Experts of a small language model: width 640, a variant of Adam for the experts.
Below are experts of layer 5 (counted from 0) of a mixture-of-experts language model. Rows are named router (the router's row for the expert), down (a neuron's output weights, with its number) and show model dimensions 400-479. Each number is 500 + 50 x the weight over its row's rms, rounded and kept within 0 to 999. Numbers have three digits each.
Before each expert's rows: "raises" lists some tokens whose logits its average output raises strongly, later layers aside. This comes from a sample of Wikipedia text that the model never trained on.

# expert 24
raises: " ", ",", " (", " and", "-", "na"
router:489488405597567493408534496482540471509508514537517474456514539469440448584547442440507574512481508385529469552532583486463568522483438484468414425453516445575495468479429547491412452455495564466518477526406509404535457521473516510514522545
down0:538473580455546465515601480511511536358444530537454563467429564479545574339554579481381448492529503510564459525446463489488481500457524501494471527324545512517561509546540516571505564525454514512413525420489456563484539468500601451483434492
down1:509515619524515544568514565414455487482595458453525553581538519487514487457500564490465469541468471547422526599474545416484513480478520537522538475364508513537502539535586603513404485430529445574461473485480438495441493558566602530464455508
down2:521529436483461417556563504545542525387507477569503539529526577475463467411520509547513537562531528456533480486581480560501563452492491590481463500570529540539482513462457542575467537506510398517523501512422483505398500551518461572384588521
down3:530441520513458465464504456519465640437529520614481522553454599405411432525583564532465512523499506433532467505494571505515553479481474440531503484472462527567517575421488448637482537495448486570603467521587481564468377436469537560512536555
down4:540526414440411566528435581530411560561505418512482533565412522515450550492527537533518550479654497392471417382456500491336437534413539530503552520491472537420538445528488561585571538526502513489469397414551524468456560531589493444523558524
down5:514437429503532508573540582501446529474468426448430511463471451513487482511557532540606549518411469632483555612599477550480491552519503485379446487506472566474496521466470528498438520531527530531570553458526464488522437438439559546510433565
down6:575566433448444446457445478499474592439445397555557489505579555467393480484411559428518448432539508523548432541409482449449521551457493507543593550532504490575509498472574564523530541528472538590508484424485450429504465449429496495502523511
down7:580470439543483547453564481413472478542450510488520526531451640493492527571529467430578546452543444438555446593442583512506526475585450536464514528590494531463444485430503504510533495453578502442426455383497485568612474508549422518438524446
down8:439581587546422555506455489577542521478489475499551468559470513487534487458505343525571538540548425469481476423505465495492460514398346499507555489549513477532458519501594474516533505482497538629489433413449616490488415509536549532612618506
down9:413404428627479526472525532506485490507490489515462488454533515470512499467517463459517496471433522516447586576568509483544590440605431403550514506527553577454484452534494527568408559490513465479508506499526368469540464443436604551488413512
down10:526512533519508503435516447608360548505513468567510573464517554437466519441515487501539453484489513539465496492482597522560494467454489573438466504555517539522449532431473476389414465428364516629510530517509501545602491473568507502523569548
down11:504613548560489579485438485447495460541413485459477539455348523557467589478468619576490445484478555507483496478462567554505556577453454528583507475547426468532516566493605374527605500504548541472482522409534519531506493443588560528471456508
down12:407565438420428466517457530559522575552471497536545417568535518484550555466517442523503498438497488462477463463403475467487468480495460438500626580581500476504518497526478539475424546478532371445446530594415445465545518403524500481580464458
down13:457451434599567434492497404417426493591590439455497575505416576460570498543460562595421434464511522506533496538450558520524530472522528547527483493526432497450445508427508509529557540514472537498479490426530506544475495511560518501515551457
down14:535542496446542499493407381486561548474503409519560486474473497459470510570486509453583626535422400487593493519530474501465668512578404550567416495509459505556523531508480485557492613517505462602592562437523518416431486503435470475538567488
down15:470415510564468497534486502405497497495497491501412515531411526464538476513579568521471556488445445472460504592505404508531479507531460461554527463503467558472479476431491505513402500569515499541544464497548547507597536541532506446593505386
down16:548603560507512497492436484461601510446559550560565489529481463484498534456481517510500530482541514492441514505520402474510465529424506572455466565494534481501485552501528471418438500474420531393547520557515433514524550579565448476561444514
down17:576560527525495471561529508511418532487543477603443450467464474481461462544528551446479487589501567442489480422436576521436406452491476616581512490508403548491492588574522489506557517507555478495504569476413494487539524490495499689566563501
down18:525514583532529394476530461517497505438482505555577514533520575453482440541488489407445490587484539538481604590587551531504468610522405510562528525464556548457420510466516480523507579497485547560513491507555600487458476508502591566523531472
down19:609510590434476510502501586545496449469544520409543544481541428493442462523464492575475467474486518552578498510518389447460427456485502536460502470534441493517537571583556559471432530458498436504479504507578467497519477564520482414491428595
down20:529516458528444433513555495512523504564480457488531504516542525464452496512516594534567500445522492478562578554596631513442614508483449556585551487515572500530359493438474478502448462424554534497426540533474541553380478521464514546591602453
down21:485469512503616560523511526441472542519576490495485478469537500479478500569524440515585439463591515583511572516530515517550523479493476394419540514490515559465533481569525531493474526529501480558528509562372545491479482627513540482508529591
down22:490446525548538513431487527488579513493539467487490484414665456510471540497450488482491523465431540581464561497558540448436520435504564418516501521558452515509490515513507543502527525589554482561473551534541568565608533562496515435571466502
down23:497525468556367490487515510578547511517446537496457452554524559495464511471504423533388470542489506427439533455477544440481435480505520582569480511510506494491563492468509541488509463447458564553505516459527492487536481443572571478393546475
down24:454526515505530383532611368616507524411538479557451496422484453455459513519583549493492516477488531565486577546595517494535539485466475537546470430514466480531518577542571493468376567496434519451486552516574504517493533514524479456488500467
down25:478529472521445615508415547475515488513455399514503489475435508639518464546524469387434482489446480523551506543465558411486506443504631543468513527557503526426550530572609400522546475474518573460394514430576560509446613500506486471572492478
down26:511504505488468467540411456506487426398503542519498482555511563467581418482465530545539461562475455462474600580521414478547512587478407419473546520472500409528433419460382612406495443507467515493391417537506434525539504480478514597511476461
down27:456476432456504508519511491481524526535408442541457429476529474574490513432510544581575479566533530483476469534550508524535429538533471506317523481422527503531412454505482559549458516585553483536397548533470475562481553501391511512526354473
down28:526436596521491485483571547460363436489538507458554526456556444401399447481533466465557485549485464387508520414383524544489527444500465528480508465498493538459410445485564535513554500494460494526446529410464326531518461539631431493493498553
down29:562523431516500513405431564527459496491491571469527516409490515454539510514487537456469463495480460539436515471593518448430495485494570470533507540438527532539460557537537541449507456532589491425417560511542518469423448522557522393540505503
down30:506459517416438457502571552527574458452495625489523561474547472536458441465605475461369529583511515542412538403498479586522537406482595427446467582470470564443400562440530468529492525568538482603483531535559489463459519525430581611519482523
down31:469529617489554461556523527527463548378452526566510434579508418483386486536463399457558468479524441485418469401415532484526499519468495491430495529549577538540505509451452548633435498467412503620504420485387390512486483453490467449440465418
down32:467433560543451441435496460580534543543489523564549491535470502588483399414480501508492539562432467473467461468510494558460513572478482540449590521579526455499447482443467485516557514362586528503486562541536536595517445493506528435554450398
down33:466550449531515456476342511530488485482466462485559503557568556538462457553526406404468514417481595454481541497549510454459606491569500555462573524505534531379510411527466527572433515396532449467531581465487505588567514547461584510449433459
down34:472498440532433441364530414496501527523576494576528560536500622478454453422460474463500482465558510474500529495541510545447486500512508614485513458466493473541482527488528547531614543520454509462495404440403548514595490369423520465481511467
down35:461574494518529483538484317464512470490600449473484531419526477560518494506477437521428564543423418670538504540493544570576568552443518448506567537439593508505443459522497521518484507536574464445434489574499538486500470485402551521542461547
down36:528487478525471435518636579485460440542413476545444461502603528555476441544482490535620461656457436538457403584542468441502565620515577514532554550419451489468549426429482471397514486440460538448563473517500568495527512493452459547440471501
down37:497520557449466469531592492531414503470524472553543541574591449463527499454546600475455488387444422462470452463557453503443549566550522392580524478462557510578433509513528528526525491552569538503592457457488497513488453488525479452605564555
down38:398415634512556493582463519483573460451453553513506511468559555580520515460444506460466405468568522590506571469507498481482544430495522471498502497481457513492425467515540551475525465520532556570500482493474475529450485481457511528489509512
down39:549500541510558527540525447542520580489481491492524571552513444494491548425546492464580569504558501498543348570471442519517495559557463557519509455557389473618547643506473535463506498527504450594441435507542470504497413472436429481401492477
down40:484532504459546465551582470542533524476523493603505511442556485471497575477535421578501513429529426483530460560412547537473404508463452430393532496413440564519483532529507575503574493499456472528467410471502520451454444480565464438442543525
down41:566503542421550551504493493534449476509460514433520475615469574573526481499417544533518530510576469542486446571502435549542439523462569476427491500415475436488493473495448532400617496545454463508457518573451476430536458497549572480533488438
down42:508355462584549400468475491512467458448523556514508575504451373539515604473445491558407452482586514550469510541368461481454471469355466508468430492489513544510497618486529476530497489542419502535393537489606565435460530455597583552483538498
down43:524524386415494470465532514421551379411450530565463428534608453567538510508459482549496549569552495525365474493498435488480464549507550519512552453564519431491572423490518403488585495506460460546539451497468551507514511482466545511547496546
down44:432557505520528512467565446459499481482533470498450537508493487527582543492521475417412590469478489573604511496474486483457461511561481562456459515438509497567464449450424473514482496441534408456438469569430622452514469466484573489546455412
down45:470544484506513521505533519445458499469448387590516467487475491441563522549534494555519492366539401507511428467437446529395540427520531487510600473518526488501581496501482488470543474524526505525472531398487492469495506458542534473516470438
down46:551512551458492479477498438530494512531426511498521500533450472541463518405475526520527528509533628559492620505612569506374494483452487475546488510467489557455500459393532522490421430517562561464553460483506465494453517521484436576527499494
down47:557500585468470505411508555447555568439507563468462516442566487544471542434482566489532490525479513429520452524464508469456549473496473565452417552455500476523567462596481619405524506518504551469518481454585479493490495511565491525517506572
down48:552451542428547525409510409548489460407444543558628454514545450479428439530496467634574499512538460518558453506482460436508532537516629499464483431544431473551502625550550506466499452514514502503527592447580569515533485480414461483484591421
down49:532479460477449433520552504436500515536500603560519466494462482517483494572595525432500460491510513565497522504529646534437533530468468481527500505505438504463568498440532458513558515409490563550532574430374535453485534532562419471486606540
down50:493499503431548433570484466503620437572367484484501526542477498502415587483527531471439481423552531576499439525554573458487506528367451457469540502478505477526515542536533489460510448523511485589467517483433500540561419521594425446459559427
down51:530377495513436415378400505415507402517464479530490488405497493531512479484550547508541537550438479600485542500552431498556499540507550484550502490556437469444565500492564547474433509440441677545517472443548586507440568549490561540465547467
down52:507548494473538592555483618418456499533548511510547456498469553547533454539462449449488535527533452549434442448479502492531480445482569515481590501513504485414484522452531436376483479539539368477490437556499466433503453533619408551499517493
down53:547493550506567525544461504521494545447505536484472542409449506560563480475491645463438512500494591479509486564536672503549560532578466444467447508473460490556446544507539498450496463523500423544417424452447476521484511440538467494592452485
down54:531467443460441474469427500485487579494553462557602512519571544560471468526521490491535508482487527544540455480432571454551443457438500533537541496501368515487445573503492417476585508547503600495514476462423511506481607441513502448473466572

# expert 31
raises: "tic", "ty", "ers", "er"
router:457472487502499500489433480515568557598474563498576568454603505427533512445548423463542478489529457470551448543495547489498511455536450507514473573495560469522594449521453550452484535526477505394479452520413509529454453528559507444479464426
down1:448564516599561620480458545547532484476468502545521476476473515461515545495537429525523535437415472447530479525453463540476565546560434536502494486533460450577413557465468511479568464512519491557499506490470435512538506473444518471475474480
down2:468555474347511398532460519475533479501421535512539493442646544488490530469467538489426455516482511456540476502513503565435517527630421504430545522513542574493453510575431492431359463454558557406523511605515491534507585568486454464505443472
down3:549581467552566479401505499440547624453512463464478499486563555577577523525439603510577524543512531512562542478467575508470470483461444408508542487659482393541507483526429459524498478501475528464528447465516496466525521485511499553516534581
down4:486542471464560436457448456511566476558621489474483539528480500492450521478435454485454511474526433474405525462526452437430547493522450615554485569608506501516468512483555552494460529456569462475514403482572540523443505528372544514460529628
down5:487516483460566525567519464604453497497412571446539508467494426458548506407465478456377477507527565539462409451364494525410533399536512535513536549548541446494497485484456453572517403555511507483431518499566540448448517510434644527533442462
down6:589514442477485436524582455499429497480502475518504500549519493524479501422446424517408527501462519546462501496462518529380555422466521505529550561568527503579512550546490608532430555498516543441531463408504550456516520461559628551435490627
down7:531465427433366556500475510451598570504493414550542501569493506567439488531473434595535515475595463532495458462494539555484504561510455567546495446557546412490551554466583420575502538421474509509474433413452555589532500564479524509448519441
down8:453540472470508570575534493511514423417421542498543525527348427496474482525478449569471530489490554559448507474440516505636427498468542539586424540536468443495563482553476495460463504557418570610510550372541540537424552484566486587400452435
down9:516515552479458628491533389526551490435583352534540460572461469510582483481550526553532509510472485578496485517473630498422460534527468439470533474478502383529427535537498506521473509457454466522548524493489537520511514416468504538564519536
down10:537545553557488544528516568400511440517526522546491495454415488491468454533589381517501545559500510558466482499476585491525493575515552426526552560485526599496509460516486488516591584421471546662506466528579470584416487399539444580521468482
down11:523506477607501469452507531520514499535425509486524479461591458580462509524494554453479533540525443497463460463484517480532557551482486512534448537557443533548524520487623509479542528528485627553629463484482557474578587513452505445536437482
down12:446554460541538543542504517597436537476448545483428556564467510514509419513500528440523519568464493520522493405428448505493440472513540430525423494486477466561558503552626511472483456535510515491559499386540430534438493488443563446499596516
down13:512566563422475452443374526551456519472443467543555539502575580576512452537390508508492462519509472450509552471459450489485495501440513468510451529491528435508497523536483527476524533540408548475379453432583470479505452525515511500465596464
down14:465484424574611452545517522470522497505545514463490507600576457544470417421549489465416488522484544467511480501499578521474603457487452503501386614501410495556519518514530424586540484509556543528476508562509483568541583525444381588541544576
down15:531457552522555510500481498502489504521537560534542457501397490561444520495543537461475498606538550428545534472546498527445327434468529505548539484504530515482581466492475473457548583565470453398419539552457485531522450396509519547472455522
down16:468456578584429567389446597517485559486662446520513563494542597458501579543426591462437504550474517398530564555415548456515477502480548522525454590543466459505474505456468504475503408449449527495490522498507566474496452491618472517528493480
down17:499590501530394502501481661458488466624523538444536471555601505531476469468506410484418455473491543512475406582486527508492574508500590455472532489537448496568495604532493526514553519498497534408446446531506548516492526523452493596493472438
down18:449450372530487579466504578536499449574571438509480459527468577492568451496567534580494436509460462467542549560478571446451552386515551464485512504542413435392447489471556520468405525450460464535616447536540534484480516549531436505504495466
down19:483532386534493511480535502537412429530504481406492546472514429534536471530477441454512494496436555655470523505528519552457545477541472470431489503499525518636488464504549497524443523526476571472585557562500589552534459483422535450470433501
down20:568497438569454466525433490492482524551495466467498458639549436480521485531468528532551411500548623506422521508500491463448452560540383463474504512634449491452409532546441399478547482426482558479477424481439485511415487444557548519485523427
down21:409466461505531463597573445430533566467536466479478604490441548467487474529447442463444485597539468497497475525529538422517529515353512429483514572460478478489549513513503491618520470490496523485472395412611586514468442548568435487478580550
down22:463478454456542504472540566451513470487474550457525471501573567490522496490492482440593487508407509535543454545500528536469453469479518531491538497472604425444494554480423608436473509530474525459480536588530518570442492494478481464568440498
down23:557519502395352488543463569486454442509477469524536499531422529450474484459503586420383529470584514531537556480430519479403403402527462497459482539577500474579504487544558481530559521493527503477601591476494417527482439512519344548536487571
down24:420468546522537457398524469543517515500535431541546441510502497554559502508405515534518566523457553452511408444452502481468439583526516442501506500569537510496425562530508353612529518544465386542515588538509517491481516444408497498490506523
down25:506536539598561509513565484471457521475558527467535551421551563459480440505508490502506526530538442562522516540541513460568514430502606426450586439544497483575516526558505505540415567567576511489539506528480559559493394500594578557558520658
down26:481464563466516590637573522552587605485412539497508469484564459397483444480462498508486537514477586523511500469500595523475466501544408510554475491538437537543527564485475502436543476447467465436648528455437478504470606538498432484439484531
down27:525530414480513494452438553471545452494468520501539515536514516478499470516569588485597376495477451511432567529607440510579510516590438538435467508489569492392507571450507549521587497469508495587505539563496487519503468513611534422456484512
down28:510520552512518429442415486492492486524585596507552517474502461569488556571423460475515497538431475544501559586486385486552467551511441469417560511542524483464495451528484504492573502487456465550474420408495417543467379613492482552520421483
down29:505490476617499471451556529468597488449575508443492479496531553541496390634423413447442591561556588451488498476451530456537497426550518608557546496560474449470510453535487469560556539499534500492460497496484510511511590510534521523504513462
down30:436689521598488501509553460432522521596442519529475492505524440612533501473457478594603429519483550632499509474505509471402449452399558465495524593509551449559478434518435390489426435460526515534609422541460527474519474353535533427490521532
down31:492427560466422623481512558399513477508485361562518492511453441457531535432454542530561443435473444562450505453424365570500426453532532533464549500480525377503552540523565516466469464601510446501494494437515520492527429445418544457531524454
down32:487509372565524418569442542588440500581372473563476488525388476473464491518428427454565525477551431503505532462463524534499452455474517495536487484553522470526542571527570494472543579578430498468462449525428488540488514490451558482510488569
down33:439462489378604492489552548563452500472567536453462494443399395516527522575539559473467493561486556536439439525538477465517537563512578411508462500437566490521564512605501481523451499444506498462470416493550503522410513375505517482551400437
down34:579451411478542485535520423499416456487516436386496527455446534501398503424491476500433474479508555465437469488612542495537514407552532525489466516429610477519476488428493509513471408467411522515472503526516478570483583546529425495604453505
down35:502576526499503554430538558472504470469478525553459486598444506488452413529469420597495577499503473472491528442477429458534472495557633575503464502582497498543456549397458391523577490572545519728528473456529425513493479504586511522513444465
down36:497526482454531581485510572522435512489461538470522502578603494514485571561607564549518505421509539440521482582516449536503401475512487488400422520545569528424481410517428548453525497520499488663520493554482535435470492430588506596504504442
down37:513550482448491513493544534487533573433461501469492561464538467583542495587423468448377504547474522523435497616553559499478448510508527588549546498507537508433553486498518445548507490510392598605487500563437536561450490589507544584569457546
down38:495503447438500479487586572483493485525443581568498458521431539527403610446462545489629459489406519495503529421611526595430521533547565547505490521521479468547550458466523513473428480582464575503555485492548443565609462536537521531475508482
down39:651461470408447575504481514431553494588450561537431540473538574519588516403542462554485413463447488573456515464550470514484491510471439524413551521531463506514541555523551490499527440392544475518526502472429518555445428470413437504458484563
down40:404495436527353560520466542435518491492387471547444483525600557583528473548477531463487518505492453345472547437508553395502528530480460510522530513439541586527528569474495489576465460573462431523477486515448455421598575425493556484534433524
down41:511399473523553453496553472441548505418575498509543490535592488461515488499520506439435514507533555494511515477542490541465451533476570457508455562486535464543544520535451486495573504457565521494512463466466565497441424445535458467577556533
down42:486590457432442531482554369491526463485438527475427525468475427482472538488466466513489483454446559455495467391493516510570538593560469565580569463432530428522519552595468488510507440494455527582519534469601536498557440477507464422498610578
down43:490605537518581575485517527513500525510474508597528437426477468510507533563499472561419533504499507510498446442424464612536453488460515589573489497568408521418576490497452421476633601443502437528510535518484425407445503512472512507541503505
down44:628485445632509468518561412516503514539494481461441473451485515446437449500481483498492528463595513503510464591451490475491450440464484550499448530514422466541480516492548550430576478522542461594428477573470595462529524545541494504492634508
down45:451422485453548482545553513498504537473475479516464614477429432468445571442526575547415533502509489522528494450479442550569421533492499520510358519476541433400518479493414529551555468560572499562569468490422467459470456458528496573503496509
down46:597461616515517498495563414449592462525452507447508469436469454536559543505542491515545463397465484501517498594488429464527497464531530528513419422424545471543450503491482539475541500427575518465476527521490504494533570435477531442505466419
down47:367483528506535494503517519527375554475448470465522556576483506468381557488408550494527513459687409486568457567457472525409468545484459546514508541441532464464480429444471514504489432535507560555443524440442465534481548503523438473530490515
down48:427499536391474530593574517502449608559474413489464545502453566435488470553568539490542539532468515486525495534469501463489494485513526517549592461462508427433436522501516438492416497516501492529513526438495545485593420478522529498360527573
down49:547484578488499576469551549496406569624461486565379467429462553522483431490586499502502514551501449470583567647427559522527487525450525538484479486348471477461510568523501453477480487453549504471494507548419459489489451496477389454502490478
down50:552550513545488495441572483517485590474550400486480554439560526529483569581504560519518483404534490483493493593546387502496570570510537435417437503551470535461471474499513478529528538407478587506507499506598523401579553455513494503479510530
down51:506528477382526465465492551454458489517412431492560454402535452499399587466476512556421399528456441556485473550488479547500507464453507543562627515659464503446529508486521561470497426612518463505592508487417423553486487631391482485414455540
down52:413467442557487494543471451540479554571591474463429446477531478524461441545486478530446509450446499497598557460555564539528523493487453548520437499575446569494449488498470504641442481518558496583545509566551498507581542571465508453507467530
down53:520548512632518487442559454530488492496575489530462522453601404599522519512496522550436448571464558490438552512568557472542528519463569520507446476504493559568453438413505519484494633448477523478518430583562520448455478458531479513469535521
down54:513493464448451453618430499469491537498460512501483480580525535497464543457553481652432510521481514453554425473552524592506427510502533455530544484522474528445541464487528504486455513480555485548442464493484437488517447441628535447483445501
down55:623582531503418462407626551441498467546536555493485495493480484427453593515483503489524506529509591567417527418471582526477487571534529543576613569443498461557551400549553460507474556489452443530508603589480502583423410505502504522523503556

# expert 46
raises: "-", "'", " &", ",", "/", " and"
router:493493448534433507499494493444528485510435510470524505433509569482474446483482398498515522492550557447500441524432536484545536500561516540548514478484428492518541570569457539544501415500494551473401524500460510457511519509492512485549429388
down0:539463467508419506400494504502447402561527567452543511572390536561503449484511556511522478682571502454571458477505591510470408559530517412577486523460465582503455513464489483528530421492508471565527524605397594411549485548446511486495557541
down1:471507543407517558505483506507507518445604475504429431418512553455502546613483488442460489595475461498443552397513600461495583465567561479507490549526565601484477415461539595449500456490523433510372438514400459488532491493513467490554464526
down2:411426494436438499532524456537620599535468541555532425560467530488454569462461467500503519493471553555494527459459476588527452471524473522457469460413513533534441476417490508502470562549480485520574497446435433504482502473477459411459492618
down3:443543479508469532473531492515470481484506441453442489522535542547481463450497559417573495539467468531440356552527492429541513453486586485489444537603494433549555481381556550448480519523458485511543519480618532509413594612549462552545463420
down4:406504534424517546578541519490479523524546575597485430506563403423523512638468503461551424503434380545420526530483468509531576483541441546447541557551551521532480494392392565498459574521416446440539488546475517490529545418474465477447516556
down5:436461563536410490553500510555481498557408432589569494526562482574384512555462528503513466495488515506568401525434528488467521544444525489533489503528444465400494665619481456578553513580476523552425533489484584473487412443516486486517520490
down6:528538541420553503473435523502465512482509465480403547491460513532471422517501480510488523516479499548465496420462523545470553510495452502491549473503478509508536587550599575586383355477503445525493533568473521574502545534411542461579523500
down7:447613538464600498472530440594513586361535576519535502567523383481569478552503526479515562585470463540463530523451458487478413518528535465484460520505464462521465447511465541436470496526563394465489439534481510497535479509528569497544450503
down8:507557554608549459516580533366464460552545520592485535461491568548563527533530499539557550502565454504505522462471495549520470530454412535543467534512555494417478491448464491487524483447550432495589508492463471535477487537515582465435501408
down9:400426431530510485493451511511397448436473532544454561478529484457425562474507446571469612547496522509477505492388439502548431522569470511587464485519505485527576529415513455502478479393530608528568496492432527493569425605527471398443506419
down10:463498470527414435425388482567409524435516457518526511590413575519523511474519537552452494533505473452580476505430496573485378523439468551543456518583515478532590587540533462534541471471506565565540490372488546500603410535570452519467468501
down11:500561554520442430446619473469507502559548509568499420471403436407447561479531550465570513468508417482549566425454516542626509513534530553569475439462466452482486497524515430520480528508455468514532499450382504493457563441475433487420467503
down12:445467544567531451468465593489561432475504562627488485501590525442496467517468573452512523454512590457528410516424484613450427483445496417512507489512532482540538500412463463481545476556583499463455429442420554537518493379517536427510445561
down13:471503514559498454512485500446460507493517497506571553516557516543470429421477496570472495460472578496486508538520432570554486541552517477529501455458415517524513418468451598422452518559592573518344443444514478511559480563513486544522501481
down14:541439582476499491508548461515410516531655539533547520508512487529534529459473589463479455502608432406441507485519527518569477571457468582486527573491531509524522536516528420529474466460425558521504436520532561444435544506405515531560531578
down15:459515502452554420548496558510491525449466492480528486564485485474504509524510583478604508588451529552492536508477461548579500552450545575486470546494571522399554477472471574474536461551500507561499527495460456586514507463512547524494497470
down16:525528489531549559419485603521524510574487440460493510553502530501502576542446512521528550628480579539517458492481526548458451505493438507461562512533462425475486454407422517489544460501516488458594570513503486455513519505409531482512502549
down17:585485477439460525488433570544527514535553388490455475521408454533532532467454469461495522478519499551496510511561482416367631530517409508543502523462577524534508358514549523467552455446539548477506518530486507528531493532585451497621442504
down18:460441535487509477516507499470414443519466466600584529588543493458489472529574455476544464458497602505525470456508470551473493488455381389474523437425498450534467497533439515493459499567482493520532480508472490485547455507539548532517519582
down19:459515586470505471582494479469530523429489484554508503545520394461437462453512430538418465457573545534493405428509507559522481466518430439576575506539506568505523595489586450488500514582432435591525478421437559494525520486554597456481548554
down20:512512544493539480460541430528469444445538469504513540551553496606453515493469567522454523496448504526448532498560492508538551543519482535498464489523457543496466527510532483488460447408490441485582448395549545547376485479440551496460481567
down21:510431510547594518506394435518555449533583481428483534458471555478476444450548458449434533553499569553485481564406533565529539530569442499482431522497437541528411513490512567507542425558562517502388487539545546562527532498494490476510556538
down22:614530513609460463508543557402496449522578390509548598436487630542532491617419473519548528560479496567465529494477507497586597482516429486510458506490563541460472528446512635404486476463568472540534479462547470499566573433459474492519450568
down23:369545539538465498496354466481574425556503429476503476540522449423493418506454533533515476550433462391399548486324545433485530526483483432480553489518520475536467445525446480480514437482548525509434464525460493545490446512580508571406466548
down24:491471477490508517516511374495492553478455405514492538501557543407376538426642626503479488517557465432470466457445485554544500468545413523441494464496485513582460498416465489520526530517540518504462484398480465522429439478446563391493411525
down25:623532564471557538522479451451544576474455420560541519522498532554479533535580607526499486442519414558484512472495534490497530501519496589534517480524491565379450453594518567463533512503499474525478497486428527518555443466581564445499456515
down26:548500461636472542483412516480540412424555411465380466538596567435559548503489494562473453515444532491436535499530441428441524496549511511442558568572455520487508408442488575482495471564539487440427475523508458534493488527422552455482516526
down27:453562508500494477443438450501491456524582521461466518485521454553564430475398392441479486500449532479517530466523568449545554546503454448530536482520444459572441493474488455479498479467453494467460477639532550476416591468456508518553505484
down28:561422467375425476413559526475530542552481483509598583492588346499468448601482521512531533436499487589543428505540505440497540477566517468520567462512396486492524500518567419467474503448483547435488540492523514469433450511578564461488476502
down29:465527503569519528649443397517497540543479410477509444502473520444485491489510553541475506614437466489532446550476541532618550566457517553506490519528603571469405447503584535441462528536593518596445520438426501544493517489502508496460531526
down30:550556526426468494508528491455495453520448472495529486507414432517503489433496498516352538507542583387420513486555513540550424539508495509525513460464562479539525466595461383461541528416582434447394494490516538478469469490334556525491489624
down31:410490536515553466398450478551463486533621454430410499492538484480486529516486504500585465545451482618431516583534511525489525499554574543418476496403582580571453472488471563502411523516492509515508480531540523550501600542446523435532539584
down32:530493523485498492512517494568550566545560544501486509384577602596493518525453381539491488418463563490396515433547451529498566512486550616508488389491325491513504541438590441561479504460472493527633451596569511489482508585486540537498552549
down33:521524507483496479422499565471509439479520417506434479504511418424481532558492483564472467483544486542499463508357509478540527606407484437436600550503537511485511495432407523512552540493430432506490546526489448534606563388530510536490545441
down34:437470479470524552470454468607453490524413474504478502452483513560580495485504638594437505434476486488410564478476516530525417542478547512461567458562492497444477564571538499579518459430513466526570466478486533537546496629521556469445504518
down35:470438439536491527456453591500472455491507480538530551625459439524474552450518342528461570474512504438529571481436442513483378499487464587489517507426470565513429463522413503510457463544421583475462514480578458502569515393564554532542459433
down36:474595454433479537615465560479567531539477491474577471554527499514468561437575431467573515486519490479495473459444456555464555507484447511494541533562428473559462437586510462475392498523468526563428487409507524429481480496483465416492562496
down37:424557443467447552473446635595501505498548565502461483409498631433432484564464443487415460394490492509457485468528506509438459528512600571467444557509480451501500463522487370556470455475529491581493524417458537577577506527475476560555450425
down38:599457474404532565477557536482517530516469490440456484529480529468473505411580621430482519449531481473551495437607525503488440474603503516445505509486441482495526469407489560466503514490456523482526475502488476461430545556446519575522494492
down39:493406518502436498472454501489489489505515535593529389530508517406444460422532510604575604541496552381447504450390476540462421533497460542567365480534575491436477552478501457569534554522451534476466454467449524511495504574555405544485567446
down40:401561575510575420491484459601481345429523545390422458447461505490566485581522483462500503563456511470388478516571531400588511429540467567491466529509559476455429495494533438505480483508518518529472520543562544543442475501503408477449400530
down41:469546477460534417455505510454461483418537479411557479573537491522522427488504481441481514464494471530494490559548476544453529523484530504439449504534517506579480496533526442417508473449547632562376480614576470529531565538500581506507455493
down42:435536497505657595519502515424510521460521550454513512469454468453506552537437465478464487462483554551503476487405568560520438451536496518493521521400503577486558482454412558508537453550472528556445433487605531518537496424589553383521521456
down43:503469507443503516550449453522452550444542476500557476514543470518562504531459483483442553572498424565459472485551569409629457518485493511433473532534556549580452500504538496401479599448510549527553457530556499476373480501484543507463623512
down44:512497489527424428425497479485461489564482451579609477457510486579473490543540472458548500573545470418545480484463588480547514491516500441453508519453464578571464450493577481518436514508382534397466474402521550510506457475479461545452493461
down45:520455475512487504520537538426558485496528491583541430490487463518437480410518553571468545521466428477507473357479434556488331590392460448470497492401411473549505482470494539420535507570415564606515479420544598464469446532446491485488586499
down46:521428459491467464538475473493492448484419508499504538540433508542488514464492515534385528396479520465436481499357520485416413534517474605536549579493347505477580515516508444525417540494529457552525545534549520574470488523530485449466481485
down47:437534453520627544467505563550584581465535543541537491503527524462540573454401475458504535488578484506512479473440481499664412473536464536404492549561547536486444485478513497450485451442495532540545456468460415508477470468586474495547469495
down48:562591529591430534387514475543541499407530426471549486526531441587472484574510532474524511528430430525532581551518531483439479478490488536539409408474427472536441422462586501488454539505452481488505537560411486558467487595456501509434493497
down49:624456466530619631493473548467576507507512407480491506460557490489535550488543465424516491451508486643516542509500537526446497519486458485487549467594465493476513452538537523472481512489532474497446565539359458496543504470570574453586448446
down50:409545466527466529500502558431472485487519600533499570538435558613504500530512424539592503469495477428515566486430570495538522434439534409495497490632496522394380497460466470443493376469512511473379485559494477551505483517574509452387511493
down51:332536582573394561440571549484451420600548450429530494596527521436490482510514465496470527419525503480473535512521636519465466518614454433455468522527624575471459525448498556410390610557437436431516516555569448544494440356499521560515475501
down52:510523541511492479525463495492424499535546508465483507530445397497475578445478567529482477588505355494468493597571538418524478474542520483480484489492624517460490559529559436439504429453486500488522459530533443497510481487465417563395500409
down53:463425485431617477415492487540399457490543428547540485514383429469426495595499516502570474499466549656491534522353595516475461534531420483524480516532480465462577558574520487447553441556569461534494506518451471462525510429552534565503568562
down54:604501465589510484505507494412478460451550482496572435522511472447499471451537606468504570569582460487517401530519524503466405526499487513447476518429468539463417497458484524543438452580489519496517523486541465459500510456477412557441501476